From a checkpoint of a small mixture-of-experts model trained on Wikipedia.
Size: 14 layers, vocabulary 5244.
Experts: 96 experts in each of 7 layers, 160 squared ReLU neurons an expert, a softmax router.
Training: 443M tokens, 3377 steps.
Below are experts of layer 3 (counted from 0) of a mixture-of-experts language model. Rows are named router (the router's row for the expert), down (a neuron's output weights, with its number) and show model dimensions 56-111. Each number is 128 + 24 x the weight over its row's rms, rounded and kept within 0 to 255.
After each expert's rows: a language model's description of what the expert responds to. This comes from a sample of Wikipedia text that the model never trained on.

# expert 33
router [133 145 149 166 137 152 133 133 161 125 108 151 165 134 119 126 127 136  94 120 108  73 104  77  95 119 148 167 171 114 136 137 136  85 123 125 140 137 146 144 170 147 132  88 126 118 152 115 124 112  88 174 144 164 115 154]
down0 [113 110 116 126 167  89  82 139 130 126 168 134 117 191 138 142 108 129 167  90 124 137 149 142 160 127 101 103 130 169 130 148 100 109 128 144  80 108 130 127 141 161 107 140 120 162 120 156 147 154 109 105 155 141 123 118]
down1 [141 102 132 153 138 115 110 151 123 110 131 125 187 151 146 129 159  78 114 141 161 115 126 143 136 163 125 165  87 138 158 121 142 142 173 146 118 119 101 159 150 171 142 131 157 181 106  94 117 172 122 107 149 134 135 108]
down2 [101 113 128 118 150 142 151 154 104 134 136 124 166 153 103 169 102 143 156 114 157 135 169 133 141  96 143  85 133 165 145 130 110 144 118 170 135 146 175 162  83 171 135 138 112 116 108 107 141 167  81 125 125 141 151 101]
down3 [133 106 135 136 102 112 154 151 119 138 164 160 137 102 180 144 137 108 107 132 137 128 176 128 136 151 143 128  86 117 111 162 110 152 158 102  86 157 146 150 122 144 139  99 147 148 137 142 140 157 132  74 113 136 151 140]
down4 [124 134 133  62 130 139 149 134 113 136 128 129 155 106 153 140  93 136 131 155 127 133  94  86 154  93 114  97 102 127  98 173 107 124 144 169 118  66 132 117 153 162 142 139 158 154 145 116 121 141 138  94 135 185 143 156]
down5 [151 142 114 123 110 122 129 140 131 111 116 127 121 136  86 121 110 125 141  79 143 186 144  91 111 106  95 146 117 183 104 124 150 134 103 111 123 177 126 108 109  97 140 139 146 133 156 126 127 157 116  99 116 118 113 154]
down6 [123 159 164 109 125 192  94 127 146 138 147 139 162 132 150 119  92 146 123 123 124 150 123 144 122 174  81 143  98  97 127 108  74 165 147 122  87 108 111 117 130 136 119 172 116 102 156 107 135 143 139 108 125  97 179 123]
down7 [136 120 150 143 120 121 117 142 128 119 113 143 100 136 140 128  58 145 110 113  91 169 136 137  80 146 143  90 135 160 105 138 157 138 171 135 122 217  91 144 118 103 110 141 118 137 122 152  89 138 151 125 100 116 148 122]
down8 [132 166  89  85 117 115 135 141 150 115  74 145 149 192 162 116 109 137 161 101 127 162 134 133 114 150 151 122 111  78 134 188 107  87 164 159 119  63 119 121 117 127 151 127 117  99  57 139 139 166 105 133 116 134 136 141]
down9 [131 146 158 151 100 121 152 116 164 150 152  89 165 132 131  70 109 116 154 120 109 127 105 130 125 136 138  92 117 153  87 104 119 152 127 121 153 110 115 114 131  58 128 127  99  96 116 148  99 149 116 115 137 144 139 142]
down10 [142 161 119 137 130 124  99 134  99 164 185  95 130 123 123  81 148 108 128  83 123 119 116  99  70 113 109 111 177 161 109 127 147 108 112 106 106 159  93 118 135 127 122 134 170  93 108 110  98 129 112 125  98  96 109 154]
down11 [150 126  89 118 103 128 152 148 114  85 139 120 134 111 154 108 138 150 100 129 125 135 132 102 100 165 153  98 156 155 109 173 132 127  90 118 134 145 111 136 147 129 127 133 156  95 120 102 116 146 143  72  98 131 121 129]
down12 [ 79 135 145 147 141 136 107 147 146 132 136 148 116 146 125 164 113 119 116 123 100  75 133 145  77  93 135 138 127 157 129 135 128 161 154 121 135 127 114 122 172 133 153 118  84 145 110 148 137 125 137 192 127 162 144 119]
down13 [120 102 101 111 113 114 151 150 113 137 150 130 118 142 101 107 109 112 102 145 139 110 117 146 148 156  99 133 156 162  92 177 116 143 113 165 123 103 118 140  91 127 156 139 139 112 117 115 123 126 127 104 131 125 161 111]
It responds to: Verbs or their first pieces after to, can, not, or will, such as to-ler-ate, to complete, to be, to cre-ate.

# expert 52
router [155 153 117 147 131 164 151 141 138  90  98 150 134 147 111  63 165 143 124 136 120  80 103 119 112 121 160 151 123 103 123 153 144 112 112 117 129 173 144 147 133  87 130 120 136 106 134 105 129  94 102 157 136 158 101 124]
down0 [115 127 135  99 144 182 130 138 138 106 149 128 129 169 142 119 116 144 124 134 139 126 105 155  92 156 160 119 134  97 130 104 150 141 142  92 164 142 184 124 150 105 111 125 160 120 173 122 121 130  87 117  95 112 146 141]
down1 [125 149 129 139 147 144 145 112 130  93 116 136 134 110  70 111 123 112 151 111 160 103 184 153  97 142 161 109 117 111 100 171 105 109 155 139 119 100 107 120 162 157 142 121 106 177 156 125 137  92 131 123 166 107  90  82]
down2 [102 114 110 152 145 123 146 166 137 115 126  85 101 133  91 146 130 125 114 133 117 103 126 151 133 112 153 164 111 140 115 139 100  93 125 147 135 148 125 148 166 118  88 120 160 146 105 121 111 129 120 119 158 138 135  71]
down3 [137 127  91 180 128 146 112 144 139 107 146 158  79 147 111 122 107 138  84 116 110 200 148  72 130 126 109 140  97 124 145 133 128  75 131  68  97 119 114 111 118 160 154  99 170  91 158 136 104 180 144 114  69 110 145 137]
down4 [169 105  86 142 131  78 181 144 159 128 139 119 125 134 148 158 140 129 126 129 122 120 129 140 139 172 155 128 125  86 142 167 171 120  93 131 110 165 142 165 153 136 156 143 124  73 145 147  86  75 140 133 121 128 141 118]
down5 [132  99 128 111 141 133 153 125 169 140  98 133 132 166 155 162 139 194 140  73 103 123 103 144 119 144  92 144 139 126 144 138  79 166 172 157 151 124 113 143 181 111 128 134 110 116  92 131 115 126 142  94 121 114 147 128]
down6 [152 147 133 105 100 149 129 151 180 169 137  95 127 136 140 182 164 121 144 109 108 129 110 121 145 115  86 106 133 140 121 135  86 149 161 120 144 176 150  86 123 105  69 154 131 132 120 152 156  99 149 118 122 110 121 184]
down7 [115 138 101 110 171 103  86 130 163 120 147 161 116 136 135 150 127 162 125 109 144 128 126 143 111  95 151 132 150  99 149  37 135 144 171  77  83 115 136 153 112 157  88 118 136 131 134 132 134 129 107 115 116 173 135 167]
down8 [ 94 145 102 120 103 127 196 145 169 130 131 125 111 138 149 151 121 119  93 114 119 139  47 134 129  74 109 171 126 168 125 127  75 113 125 108 112 109 101  97 140 118 114 149 150  78 145 148 153 106 139 129 125 162 146 182]
down9 [ 94 151 139 110 112 120 112 111 148 139 123 115 149 125 106 158 151  98 146 102 125 138 105  99 144 123  80 112 139 100  81 123 119 156 176 144  91 126 131 149  85 113 129 125 148 122  83  97 135 155 146 130 122 128 129 162]
down10 [143 122 121 129 156  61 140 116 157  88 139 141 139 129 178 159 136 142 136  73 158 108 123 131 165 121 105 157  97 124 118 124 130 110 157 137 129 117 159  63 150 122 133 131 100 112 120  90 153 177 129 138 131 103 136 102]
down11 [128 159 110  84 187 118 118  81 117 107 129 125 121 158 176 136 116 104 112  71 135 141 113  91 116 147 110 134 123 157 113 120 145 143 155  86 125 158 147 136 128 147 133  77 112 157 143 130 129 179 114 178 127 112 132 235]
down12 [141 126  79 156 121 117 137 154 106 112 131 134 134 150  99 113 109 171 179 115 156 104 114 117 102 119 118 152 112 124 130 139 111 147 137  99 166 148 203 117 152 120 145 103 118 124 140 144 134 104 117 125  85  96 152  87]
down13 [163 131 100 126 164 147 140 116 119 136  80  99 112 116 132 136 109 105 129 128 138 171 121 125 105  90 182  91 151 145 140 125 106 124  90 110 136 131 181 151  76 152  92 120 115 112 135 143  99  99 133 149 108 116  96 166]
It responds to: Words inside names of parties, ministries, and organizations, such as National, Labour, and of or for in Minister of Justice.

# expert 1
router [160 167 125 133 133 163 164 159 139 118 110 128 144  94  98  94 166 134 111 105 102  93  90 117 117 107 164 135 157  83 118 174 183 111 116  92 134 128 129 143 137  88 125 106 124  88 123 121 154 109 108 106 126 138  87 164]
down0 [117 129 110 113 137  83 159 124 104 121 108 122 109 129 128 137 122 115 107 130 169 107 102 177 115 129 165 110  55 107 107  99 119 116 143 173 104 147 134 103 182 135 150  93 109 114 140 102 113 167 160 125 135 146 113 127]
down1 [101 114 115 170 138 118  62 145  98 125 140 113 155 107 121 117 168 137  90 146 140 173 138 143 106 122 136 126 115 133  88 123 128 138 161 127 150 171 113 120 138 144 119 114 134 151 147 182 124 141 144 130  98 107  92 130]
down2 [108 123 105 131 120 143 179 138 124  88 111 142 129 118 122 115  96 175 160 133 143 122 144 129  66  88 125 107 122 142 130 123 146  93 134  92 122 136 142 142  97 153 109 124 173  89 106  87 141 131 118 180 147 126 157 194]
down3 [136 147  97 120 162 141 137 158 132 124 121 150 150 142 111 120 128 149 110 140 123 111 137  71 109 154 140 152 118 116 127 176 158 178 128 168 107  80 166 134 138 131 106 133 118 126 122 156  91 126 118 137  72  98 125 144]
down4 [ 62 130  82 104 145 145 163 132  99 104  96 159 150 160  85 152 154 111 128 136 135 112 133 107 138 116  98 149 126 117  86 145 152 123 130 119 155 116 164 157 109 142 121 153 131 100 183 144 158  99 157 121 120 176 133 142]
down5 [128 145 152 163 103 144 137 123 181  99 130 133 111 117 150 133 129 108 116 157 122 133 111  66  61 145 133  91  98  87 116 110 142 160 137  89 125 136  84 172 112 132 137 131 141 123 148 115  86 113 120 146 156 111 133 143]
down6 [130 152  96 107 111 114 127 114 165 109 112  69 141 113 100 119 108 129 143 108 132 126 105 149 150 124 161 147 121 119 185 134 140 154 132 131  76 104 125 127 122 114  99 136 112 155 135 131 135 152 122 155 172 174  88 151]
down7 [129 154 123 134 137 139 115 143 152 112 120 115 141 105 147 138 145 129 111 112 151 139 136 112 162 128 110 120 114 112 109 116 100 143 111  96 123 101 170 178  83 129 128 115 128 151 128 105 153  91 164 126 104 126 147 140]
down8 [ 96 138 127 153 178 154 100 111  89  81 124 170 151 140 118 129  94 152 152 103 150 153 129 142 179 146 152  84 102 100 128  63 111 136 138 126 131 114 133 154  96 149  98 127 128 127 156 109 142 165  83 127 108 111 110 110]
down9 [ 64 171 145 144 150 144 139 124 144 136 157 108 102  95 170 125 129 108 146 132 106 126 125 115  98 118 127 161 132 149 126 125 138 101 105 137 112 117 107 117 140 144 143 134 133 101 112 134 157 152 129 112 126  98 119 126]
down10 [ 96 146 146 127 158 161 155 152 163 111  96 121 126 100 154 181 133  88 122 139 142 130 120  93 124 120 156 107 129 145 136 111 113  70 120 133 123 107 142 147 148 120 121 109 148 119 126 154 112 139 111 103 111 102  98 118]
down11 [124 134 102 158 110 142 121 132 108 110 100 156 122 158 102 126  88 136 157 132 119 150 120 129  92 112 117 131  90 187 131 160 132  79 158 135 124 113 168 109 134 129 133 129 156  99 154 132 116 123 112 174 123 129 106 140]
down12 [139 133  86 134 137 136 148 107 163 149 115 115 125  98 116 161 186 152 143 117 142 149 153 136 128 118 112 119 111 126 138 139  92 104 156 134 150 126 107  81  89 115 108 137 128 131 151 136 151 127 113 104 144 118 105  95]
down13 [119 148 157  97 136 143 177 121 136  89 144 119 157 127 152 137 134 138 129 173 113 114 102 130 116 162 178  69 101 131  87 122 119 111 120 108  88 117 143 116 147 119 134 176 124 105 149  95 131 147 146 133 133 101  97 135]
It responds to: Words inside proper names of venues and organizations, especially The and the, as in Goodman The(ater), John the Baptist, Street, Records.

# expert 44
router [135 137 152 155 149 148 154 156 124  95 112 153 167 114 134  87 164 126 125 105 122  53 129  88 129 131 168 149 147 105 137 130 128  99 101 109 124 111 134 154 132 118 120 109 157 116 128 143 159 102 115 150 165 158 123 147]
down0 [121 164 129  99 149 100 146 120 103  91 149 150 133 120 105 152 167  91 147 105 126  90 134 115 136 146 108 107 121 127 112 131 157 155  93 103  84 102 121 177 144 108 159  92 176 131 153 174 160 128  95 105 106 129 132 145]
down1 [113 120  63 155 137 142 119 126 100 143 131 166 153  89 152 133 136 116 127 126 155 105 144 130 106 147 153  98 155 204 147  92 139 135  95 142 147 156 148 115 139 145 157 157  85 153 144 103 137 110 156 127 142 156 164 109]
down2 [126 145 116 119 122 110 117 153 176 122 129 143 158 112 133  95 129 155 175 147 139 163 140  90 134 121 172 156 143 168 136 110 137 127 119 121 100 105 108 102 116 118 140 114 139 144 128 128 105 143 105 128  91 108 157 121]
down3 [126 120 137 155 117 140 148  82 124 168 158 106 140 146 114  91 120 167 102  88 175  99 123 132  88  96 111  99 116 107 155 163 126 139 115 159 139 132  85 147 157  90 139 116 146  91 143 161 144 111 166 150 116 143 114 104]
down4 [125  91 113  99 137 126  91 102 112 150 129 149 102 137 120 106 142 101 160 116 140 147 140 129 162 142  88 154 121 137 145 129 146 122  98 155 125 131 114 125 108 125  99 119 113 150 117 168 142 121 131 149 130 124 128 118]
down5 [153 118 146 148 119 119 151 104 134 127 112 115  90 132 137  72 118 151 149 158 109 158 141  97 136 112 143  92 196 110 135 185 146 105 113 158  97 122 171 152 113 137 122 113 159 141 138 113 144 118 122 142 151 117 141 141]
down6 [148 116 158 136 143 128 104 175 186 124 144 125 128  81 127  95 150  73 115 111 119  98 116 126 120 111 164 126 104 138 101  78  93 107 142 125 149 120 160 127  94 126 114  91 144 160 142 141 112 103 115 127 149 182 166 163]
down7 [139  83  86 159  95  86 113 166 155 136 135 111 141 138 125 115 143 121 120 173 115 164 142 152 140 118 139 158 135 129 129 132 135 100  91 148 165 133 142  84 139 120 119 161 163 139 127 150 116 151  99  92 139 141 140 124]
down8 [ 86 129 158 140 133 139 144 100 138 126 113 101  88 134 148  93  66 148 138 160 162 126 139 139 154 132 143  74 150 146 125 158 131 114 156 165 157 141 112 128 109 141 110 105 149 124 159 129 132 136 100 101 137 124 135 137]
down9 [152 140 161 106 104 166 151 152 152 155 100 156 109 120 152 177 120  98 121 161 165 154 130 165 113 111 117 147 162 112  99 154 143 123 150 116 161 163 111  99  66 121 132 138 134 128 123  91 140 147 157 133 121 123 160 100]
down10 [ 98 157 100 151  99 143 124 134 150 152 137 118 122 176 143 119 110 141 147 113 142 116 123 184 116 179 140 135  71 103 136 128 107 144 186  91  87  98 125 156 147 167 154 125 159 148 124 102 150 130 137 111 134 128  60 133]
down11 [145  71 126 164 135 131 103 123 130 145 120 148 158 162 108 169 123 107 147 100 132 142 143  92 168 148 155 100 125  95 125 167  95 100 139 146 121 102 150 155 112 144 133 127 156 159 145 151 123 100 119 126 149 105 135 168]
down12 [130 101 106 136  98 135  95 105 165 112 161 135 112  95 147 121 122 142 165 114 139 160 131 148 119  99 110 135 109 118 117 114 141 129 142 125 180 104 155 113  80 151 134 157 107 119 157 170 190 147 123 120  91 117 152 153]
down13 [ 82 117 145 138  69 106 174 104 147 119 131  77 144 103 120  93  91 191 148 130 132 129 134 136 118 140 134 101  88 118 139 135 139 119 158 126 138  94 137 132 176 146 103 128 118 138 158 168 152 113 126 174 102 112 101 142]
It responds to: Pieces inside names from South Asian, Slavic, Arabic and Chinese contexts like Sarajevo, Venkateswara, Xiaoyun, plus given names Lee, Khan, Maria.

# expert 43
router [127 112 165 126 138 142 174 138 129  95 109 131 132  88 161  83 160 106 148 115  74 125 102 116 112 131 135 165 136 105 101 171 161 126 131 117 160 132 134 131 141 101 157  76 142 144 147 114 109 101  95 145 147 162 114 174]
down0 [ 80  81 122 128 103 141 122  90 150 148 113  88 170 156 107 118  81 151 110 143 136 115 113 149  86 151 133 133 126 116 144  96 120 128 133 124 143 127 111 182 128 188  99 140 127  82 134 135 156 135 133 115 144  89 155 111]
down1 [120 125 116 143 166 112 142 123 119 113 176 120 162 141 110 131 101 127 113 119 114 132 110 100 165 112 164 145 125 137 112 115 150 158 179 100 120 114 111 139 102 145 155 126 108 133 133 178 175 112 135  91 101 112 130 170]
down2 [138 100 141 109 102 173 133 148 105 107 136  59 151 116  84 114 103 170 118 109 121 132 127 165  67 132 151 100 125 137 122 109  89 103 135 126 108 162 149 136 137 132 106 121  95 116 103 101 109 125 109 178 134 153 142 131]
down3 [145 113 132 139 124  93 109 131 100  82  84 180 113 166 108 147 147 161 115 126 159 145  91 126 133 153  93 129 121 153 102 142 145 134 159 138 158 132 123 108 145 110 120 110 106 161 139 107 131 132 168 138 151 182 143 107]
down4 [111 137 141  91 130 154 133  92  91 132 151 154 118 140 126 125 123 110 161 123 108 140 125 101 144 169 101 135 141 123 109  90 134 157 122 128 110 120  93 109 129 123 128 149 139 148 117  80 134 139 175 132 152 166 114 139]
down5 [126 139 130 131 122  90 136 129 106 177 142 159 120 125 134 103 120 119 144 129 108 133 145 156 117 157 147 137 141 119  80 111 112 128  92 103 115 116 172 183 100 103 146  78 127 132 173  90 116 134 104 124 122 125 114 106]
down6 [145 120 162 150 124 135 145 147 134 164 141  92 125 133  99 151 117 115 126 145 100 157  96 120  88 161 104 192  99 133 117  93 149  96 160 150 176 100 116 133 177 130  76 139 152 164 112 139  93 129 116 115 122 164 138 121]
down7 [149 105 155 136 128 165  92 107 145 126 152 149 126 179 146 169 124  81 118 115 148 111 133 100 171 143 154 115 111 137  80 126 147 154 111  96 102  96 114 147 129 135 122 109 147 144 172  77 168 147 136 116 124 156 126  71]
down8 [106 159 149  91 139 161 135 177 163 116 128 117 126 108 101 122  85 180 123  81 128 102  99 123 112 103 126 146 152 101 127 128 108 125 134  59 147 156 160 139 134  89 114 112 169 113 105 124 118 140 114 135 132 111 137 117]
down9 [183 120 105 159 145 110 133 148 156 143  87 122 130 137 143 143 131 141 126 107 140 111 119 156 119 108 114 159 140 122 104 153 132  86 149 167  63 140 131 107  71 161 171  97 156  81 118  88 148 150 149 148 147 123  82 158]
down10 [ 90 144  55 102 106  97 115 107 127 125 125 168 144 151 119 123 102 175 118 114 143 177 140 117 134 137 104 176 127  88  96  98 164 174 134 138 120 115 142 137 120 160 119 122 139 149 142 112 124 100  61 121 132 124 129 152]
down11 [ 85 103 108 103 134 130  64 139 149 142 119 125 169 138 160 149 131 109  69 135 125 141 127 121 128 158 132 101 131 119  82 136 160 127  81 187 128 124 120  72 151 133 113 143 131 104 110 127 138  99 135 121 130 131 110 131]
down12 [101 159 128 138 138 131 129 144 162 109 139 102 139 146 132 142 159 133 126 162 121  98 125 124 176 145  92 104 152 115 137 111 114 115 143 153 133  83 120 190 116 135 129 107 106 124 115 137 154 113 152 161  92 117 132 124]
down13 [139 114 148 124 124 121  78 157 118 113 100 163 129 131 117 123 137 186 122 122  91 138 153 183 120 186 143 131 129 164  95 132  81 153 148 152 148 154 186 136 133 173 100 168 138 139 142 131 133 124 117 148  79 134 155 101]
It responds to: The word the right after of, in, to or for, plus mid-word pieces like le, ic, ret, as in gent-le-man, dismant-le, chron-ic.

# expert 25
router [161 124 117 137 115 155 137 146 132  96  92 157 132 145 130  94 140 105 131 116  92  94 125 117 150 111 158 165 161 112 141 139 133 111 105  91 165 138 144 153 124 122 133 116 145 146 143 130 130 129 103 139 143 152 106 142]
down0 [156 134 102 121 113 113 146  99 148 118 153 137 126 122 108 122 157 121 172 137 112 117 126 114 169 122 148 184  88 130 138 122 128 126  82 112 146 136 123 155 115 148 119 127 162 142 111 156 130 119 147  75 139 152 145 137]
down1 [ 78 130 138 108 158 125 102 116 128 140 141 150 107 118  94 135 117 138 138 157 114 126 151 176 170 129 146 172 140 133 124  14 148 162  80 160 153 116 129 141 123 103 108 109 144 119 149 165 134 141  77 119 101 140 126 104]
down2 [149  85 136 188 150 126 129 104 110 171 123 120 162 177 136 169 122 119 147 114 131 146 108 127 143 135 116 138 152 148 116 118  96 164 166 143 152 115 133 138 143  96 144 117 105 132 136  61  94 159 124  99 100 144 121 123]
down3 [112 151  87 139 121 132 134 134 140 137 130 108 140 105 173 108 121 112 124 100 142 146 122 126 129 102 130 139 109 118 151 119 166 117 146 146 140 136 144 176 109 130 171  76 125  92 167 132 164 107 117 103 156 147 130 164]
down4 [ 91 138 156 122 118 117 158 146 155 104 103 126 140 153 104  90 143 144 120  76 134 150 130 166 146  90 147 114  97 142  99 116 142 119 127 109 131 107 113 137 146 118 108 115 138  90 157  79 130  96 127 148 129 154 151 135]
down5 [108 141 128 108 104 105  89 163 176 130 137 113 138 150 102 114 130 135 123 174 130 159 129 116 133 129 124 141 110  87 155 134 119 130 132 110 142 126 148 168 103 124 146 125 103 123 135 144 149  85 110 131 120 124 124 161]
down6 [ 91 113  94 148 154 154 124 129 106 149 146 147 145 152 130 135 117 146 110  89 143 127 126 151 127  79 118 100 153  83 111 123 121  91  75 181 163 111 126 134 166 165 123 113 136 157 150 127 112 136  81 121  88 137 101 141]
down7 [ 96 141  90 139 107  71 116  86 108 166 108 157 115 149 116 113 140 149 149 118 128 139 145  95 172 130 158 197 140 160 132 120 144 139  71 102 105  98 144 176 125 153 129 131 178 119  84 110 127 123  92 123  82  96 124 155]
down8 [154 120 187 132 120 154  62 126  98 107 125  79 129  98 128 139  90 159 115 164 141 152 115 116 149 131 132 103  81 114 103 135 123 133 152 135 121  93 127 129  96 151 126 134 119 114 124 153 120 149 146 145 157 129 120 147]
down9 [142  82 105 134 100 126 116 111 177 112 109 115 150 181 140 107 137 111  87 108 106 124 123 121 151 110 151 163 118 146 112 135 118 172 164 122 137 116 116 140 105 143 133 117 115 131 106 163 101 143 103 122  84 150 108 113]
down10 [114  93 126 116 117 139 123 133 138 132 177 108 109 159 110 124  92 111  85 147 148  89 122 144 120 137 142 119 126 148 108 121 135 104 149 110 113 188 142 136  87 120 125  94 180 134 120 107 147 119 125  97 108 105 118 110]
down11 [131 154  75 119 170 150 121 127 150 150  97 168 149 135 113 139 126 144 109 117 130 117 177 145 174 120 139 120  70 138 126 150 132 149 142 131 142 153 154 141 111 143 140 111 110 142 143 146 129 114 126 157 100 150 104 131]
down12 [136 128 127 160 184 112 153 119 140 111 101 179 125 135 144 132 165 156 124 123 129 142 126 122  94 128 125 181 113  94 103 112  95 127 111  97  80 135 143 162 129 136 119 114 137 156 144  96 179 129 112 152 141 106 153 130]
down13 [107 114 148 109 140 151  92 125 168 137 151 163 109 122 142 132 166 142 144 100 157 147 145 162 137 111 132 164 127  95 131 112 135 123 125 142 149 113 156 163  92  83 126 112 150  62 156 140 108 105  97 128 149 134  94 144]
It responds to: First pieces of verbs and nouns after to, it or a, such as dis, en, cont, att and single letters t or f, as in dis-qualify, en-hance.

# expert 27
router [136 141 143 177 142 134 142 156 143 101  83 146 140  81 144 102 145 116 150 124  91 117 118  98 112 113 164 143 155 100 117 162 142  86 123  91 136 134 156 115 170 101 126  89 130 133 131 142 115 111  91 115 143 177 106 160]
down0 [130 143 123 119 135  86 131 126 123 124 146  87  90  96  89 122 157  98 150 123 163 152 138 121  90 136 112 125 121 176 136 123  71 140 128 156 134 131 112 163 132 121 141 125 143 119  94 168 139  80 120 118 163 153 147 110]
down1 [141 133 144 126 134 131 186 116 127 112 139 157 105 143 156 165 119 101 142  90 119 116 149 130 149 180 118 126 121 115 120 144 165 153  98  99 137 148  77 144  96 108 116 163 128 107 140  66  98 174 156 138 128  94 122 110]
down2 [154 118 130  81 136 123 150 136 132 127  92 128 141 118 131 121 129 147 104 129 116 158 155 145 141 121 115 145 121  92 119 121 134 112 127 107 106 151 116 106 100 136 126 157 118 141 146 134 117 103 146 154 129 142 115 112]
down3 [156 153 111 114 174 126 121 134 112 105 142 112 123 144 142 127 149 131 125 119 141 105 131 143 176 141 126 124 111 148 108 108 137 120 160 115 124 152 123 150 134 131 123 113 122 137  61 129 151 160 101 112 157  96 143 128]
down4 [113 111  97 126  95 110 118 131 160 127  69 136 131 104 120 110 101 193 183 105 159 123 121  73 103 155  89 117 113  86 154 141 137 114 122 142 170 146 113 129 134 111 128 136 117 105 148 127 119 134 154 143 128 111 150  86]
down5 [166 107 142 122 109 113  96 131 157  81 135  88 132 129 130 157 124 157 169 153 130 163 113 125  89 123 152 114 136 166 107 124 110  82  87 135 105  96 122 150 127 103 139 101 168 117 118 120 118  96 147 163 129 173 131 165]
down6 [130 112 100 150  95 112 131 171 125 128 102 104  99 126 143 140 130 116 126 129 121  80 154 171 124 113 112 125 139  90  79 161 120 140 130 153  83 106 155 114 141 105 118 149 158 142 124 146 116 132 131 108 144 152  48 135]
down7 [164 118 158 133 134 103 114 148 112 114 141 139 124 117 142 146 130 103 165 140  98 135 149 112 108 102 135 137 151 133 120 137 131 131 142 143 139 133 118  93 158 148 175 112 119 141  74 181 120 135 144 123 108 164 134 101]
down8 [ 96 177 141 120 136 118 117 101 153 154 141 108 101 123 109 144 105 108 127 106 129  86 159 137 103 148 118 108 138  96  91  74 109 125 150 185 120  79 112 115 123 122 146 104 113  97 145 139 140 107 127 103 155 175 116 117]
down9 [117 131 106 112 119 136 102 121 110 134 126 156 150 159 128 135  98 144 133 164 128 116 126 168 187 120  96  99 117 135 122 116 172 181 121 108 170 112 153 152 163 109 116 122 134 116 116 110 146 130 135 114  87 110  91 132]
down10 [150 133 111 148 183 109 130 143 122  91 153 111 121 136 158 184  94 127  95 109 133 132 127 103 145 169 126 153 105 112 143 134 133 101 153 156 127 126 133 134 148  93 108 126 121 134  96 106  93 139 108 165 141 160 121 188]
down11 [104 130 167 117 172 102 132 108 144 165 145 128 124 122 128 121 114 111 106 152 157 177 128 109 133 144 168  94  96 125 142 138 147  89 121 123 177 147 136 124 134 167 147  88 112 152 126 162  97 130 142 175 132 161 129 168]
down12 [126 122 143 143 134  87 117 121 131 102 126 121  94 162  81 145 150 160  98 130 110 148 107 121 111 128 163 144 114 137  97 140  99 135 143 152 128 149 157 147 129 104 154  82 170 127 155 113 138  80 132 119 134 125 121 134]
down13 [104 115 133 111 128 141 129  63 122 131 138 106 118 120 103 123  94  99  50 146 120 116 105  98 101 126 178  84  85 161 120 123 104  86 139 139 135 133 125 113 155 155  91 142 176 119 169 130 145 146 164 123 161 126 125 127]
It responds to: Auxiliary and linking verbs and what follows them, such as was, is, been, would, will-ing, not, be, to, in narrative prose.

# expert 42
router [130 134 158 147 152 149 103 133 101 101 108 153 162 110 137 102 127 133 128 111 109 103 111  89 121  83 166 141 152 108 135 152 135  81 113 102 123 128 123 167 168 116 136 133 137 144  95  87 154 106 112 121 136 144 125 165]
down0 [131  98 118 115 149 173 101 127 154  97  82 133 143 136 104 157 134 104 154 135  82 127 101 112 123 141 109  87 146  94 145 166 116 158 127 144 125 136 121 129 143 108 114  72 129 141 115 162 157 112  93 128 126 105 130 105]
down1 [127 144 162 138 150  97 133 110 127 130 134 118 164 136 124 137 139 130 135 115 114 121 144 114 153 150 148 137 110 106 190 106 169 121 144  94 135 144 155 110 137 130  92  85 110 129 144 121 137 102 114 170 135 130 126 132]
down2 [104 121 137 144 100 120 118 122 145 133 140 147 137 126 166 148 114 175 135 142 129 117 114 117 105 106 173 126 134 119  90 106 117 116 115 104 113  99  89 137 131 133 101 130 100 113  98 103 163  91 144 169 103 128 135  95]
down3 [117 118 104 144 143 130 167 125 159 160 157  81 117 147 178 120  98 125 127 102 150 141 136 110 150 165 186 160 120 120 142 126 148 148 128 157 119 116 112 144 137  89 123  89 106 158 130 101 108 150 133 125 185 143 126 156]
down4 [125 142 153 119 115 109 155 117 116 105  91 113 142 148 116 126  75  99 132  89  91 109 167 125  83 107 120 159 122 132 157 142 159 124 179  81 120 143 107 136  86 151 148 131 109  94 107 137 160 107 135 125 131 132 136 134]
down5 [ 88 143  87  99  85 118 137 155 136 122 150 102 110 148 182 101  68  88 154 107 142 150 129 136 145 112 116 166  68 149 126 120 109 109 111 159 112  78 174 148 147 141 141 143 140 143 114 111 117 133 140  94 125 121  82 127]
down6 [154 121 142 128 155 129 129 123 130 165 153 182 103 125 152 177 134 123 129 107 148 128 146 143 141 126 117 145 130  89 122 138 145 162  96  91  87 112 136 137 111 128 148  84 108 170 154 118 119 111  90 102 152 116 157 136]
down7 [ 84  76 112 162 144 122 166 150  93 143 156 166 124 108 122 147  96 129 110  65  90 139 125 140 108 145 115 151 174  96 140 131 100 131  88 114 128 134 169 133 103  97  91 141 108 160 143 126  96 158 103 102 121 137  88 116]
down8 [114 125 112 125 139 100 156 139 159 143 135 114 173  94 179 126 140 115 126 151 119 116  56 122 132 136 180  90  84 122 115  81 136 102 138 143 126 129 138 110 173 150 155 132 143 125 105 146 101 133 104 127 124 134 155 135]
down9 [117 131 104  91 100 147 168 106  67 147 109 144 112 142 152 176 111 189 129 111 141 113 104 107 142 132 101  73 153 114  99 150 116 136 156 107 134 128 141 157 130 154 130 163 127 142 121 139 142  96 154 104 137 150 126 103]
down10 [135 108  88 156 133 132 156 112 105 121 159  76 155 164 134 107 121  95  99 131 162 142 123 130 144 138 121 163 145 121  98 145 134 189 118 181 110 182 109 119 140 106 103 159 110 127 144  83 123 136 122 116 167 169 125  87]
down11 [107 138 157 116 126 121 123 155  88 107 156  97 184 128 123 116  96 115  90 104  97 159 139 104 155 116  88 138 147 162 136 102 123 147  90 127  91 118 144  95 132 123 143 137  88 109 125 177 103  93 122 126  99 122  93 162]
down12 [158 185 119 121 149 118  97  91  94 106 122 181 121 147 164 134 125 135 164 140  86 140 131 119 138 141 126 163  85 161 101 143 121  84 143 111 117 150 131 128 162 123 153 123 140 134 103 112 120 120  86 127 120 166 128 119]
down13 [124 120 127  96 146 129 115 120 143 190 135  84 142 135 120 113 160 125 127 115 115  98 121 173 132 178 143 125  94 117  89 129 120 177 123 129 130 129 132 104 166 136 140 129 163 154 128 147 170 146 132 134 146 129  94 141]
It responds to: Hyphens in compound place and team names (Araz-Naxçıvan, Al-Shabaab, Shin-kiba) and pieces of non-English names, like Helsinki, Kumyk, Ivanashvili.